config.toml
router_score = "softmax"
balance_loss = 0.0145
balance_bias = false
norm_eps = 1e-06
tie_embeddings = true
optimizer = "muon_hyperball"
lr = 0.011
grad_clip = 1.0
dataset = "wikipedia_en"
Below are experts of layer 3 (counted from 0) of a mixture-of-experts language model. Rows are named down (a neuron's output weights, with its number) and show model dimensions 0-191. Each number is 50 + 12 x the weight over its row's rms, rounded and kept within 0 to 99.
Before each expert's rows: a language model's description of what the expert responds to. This comes from a sample of Wikipedia text that the model never trained on.

# expert 14
What it handles: Middle or final syllables of proper names and foreign words after a capital initial, e.g. Crac-ow, Heb-re-w, Gr-ac-ia, Sch-midt.
down0:54 48 54 63 52 41 47 38 51 26 51 66 56 33 63 63 56 44 52 60 59 45 75 40 45 52 60 67 46 62 46 45 70 35 40 58 49 66 37 38 80 52 48 28 42 68 43 42 46 54 42 56 44 26 54 76 52 53 31 41 44 63 55 53 43 63 46 69 57 52 66 57 29 52 64 58 68 56 42 65 36 53 37 58 56 53 52 51 58 48 61 57 55 54 55 57 54 48 76 45 49 54 39 29 64 54 42 31 48 59 44 61 36 35 34 39 37 32 42 45 64 53 62 46 39 33 59 72 49 44 48 28 66 38 64 43 37 54 29 74 46 48 58 58 54 59 60 68 49 57 43 34 52 84 42 60 72 39 22 54 73 41 64 52 49 39 58 56 57 41 38 45 43 20 41 55 52 59 56 45 53 41 45 36 53 47 56 44 84 61 59 37

# expert 26
What it handles: Mid-word pieces like or, y, er, id inside foreign or unusual names and words, e.g. Bj-or-k, Tsu-y-oshi, Muk-her-jee, Lib-id-o.
down0:40 37 52 44 33 80 56 33 31 64 51 53 44 57 61 41 42 34 49 56 45 18 36 46 48 56 49 54 40 68 48 43 53 51 48 50 49 55 65 44 48 50 52 36 61 46 49 83 44 46 37 41 56 44 49 51 49 51 59 56 44 66 61 53 52 23 49 44 50 45 70 44 64 52 48 54 59 60 42 70 61 47 41 58 45 52 39 54 60 48 26 29 58 24 24 43 69 34 84 52 53 50 77 42 46 34 63 31 67 67 60 38 57 48 64 34 72 46 62 46 63 43 45 63 38 68 54 50 48 59 61 50 47 63 38 75 61 52 53 41 68 31 46 32 45 44 58 72 45 67 33 59 59 34 52 50 45 74 32 68 38 57 54 53 53 56 68 45 35 47 36 55 51 48 50 39 41 54 32 35 32 51 54 68 57 46 65 61 57 33 66 48

# expert 47
What it handles: Short inner syllables of non-English names, often South Asian, Slavic or African, such as Rajap-ak-se, Monten-e-gro, Sich-u-an.
down0:65 42 63 61 37 47 47 59 40 46 52 56 59 45 63 36 44 54 47 34 74 41 47 50 42 68 43 50 40 52 66 55 44 44 37 35 45 50 58 50 45 59 55 45 32 29 41 42 46 45 34 46 47 41 62 43 44 50 46 56 79 45 57 39 54 64 49 47 59 32 29 59 50 45 38 41 53 67 42 51 53 83 67 54 49 34 37 78 63 58 45 29 41 51 38 47 52 35 43 50 42 47 59 71 59 51 59 18 76 41 51 51 47 72 59 44 44 60 66 36 74 48 41 67 44 45 39 54 55 52 60 70 47 86 37 47 54 63 57 18 66 51 51 69 47 45 55 60 85 66 55 52 31 36 34 47 55 58 42 55 51 42 56 41 45 45 33 34 59 42 65 69 45 49 51 46 59 66 53 29 31 47 45 40 63 33 61 49 61 70 53 39

# expert 5
What it handles: Short capital letters or letter pieces inside foreign names and rare words, such as P-og-orârea, nig-ro-striatal, Sch-ö-nfeld, O, Mc.
down0:50 51 45 46 46 43 20 77 68 79 49 48 29 79 57 68 67 64 44 41 66 60 30 58 45 41 64 49 55 41 27 64 42 38 68 42 57 66 51 56 37 42 57 60 63 44 55 43 49 39 59 59 60 37 42 54 74 53 54 58 34 40 46 34 60 31 44 53 47 54 45 52 50 41 48 51 21 52 50 50 39 51 64 59 48 39 34 68 33 45 48 45 53 59 75 58 62 19 46 53 49 71 39 44 59 64 28 34 37 45 54 52 49 62 64 44 59 38 32 70 67 56 58 56 49 45 74 58 63 57 30 35 48 49 61 25 49 68 55 35 49 54 62 46 50 42 46 41 49 63 56 42 54 51 59 58 40 56 58 37 57 79 35 48 33 64 40 61 71 56 46 41 65 52 44 58 47 45 42 41 60 70 48 48 67 56 41 57 33 29 61 48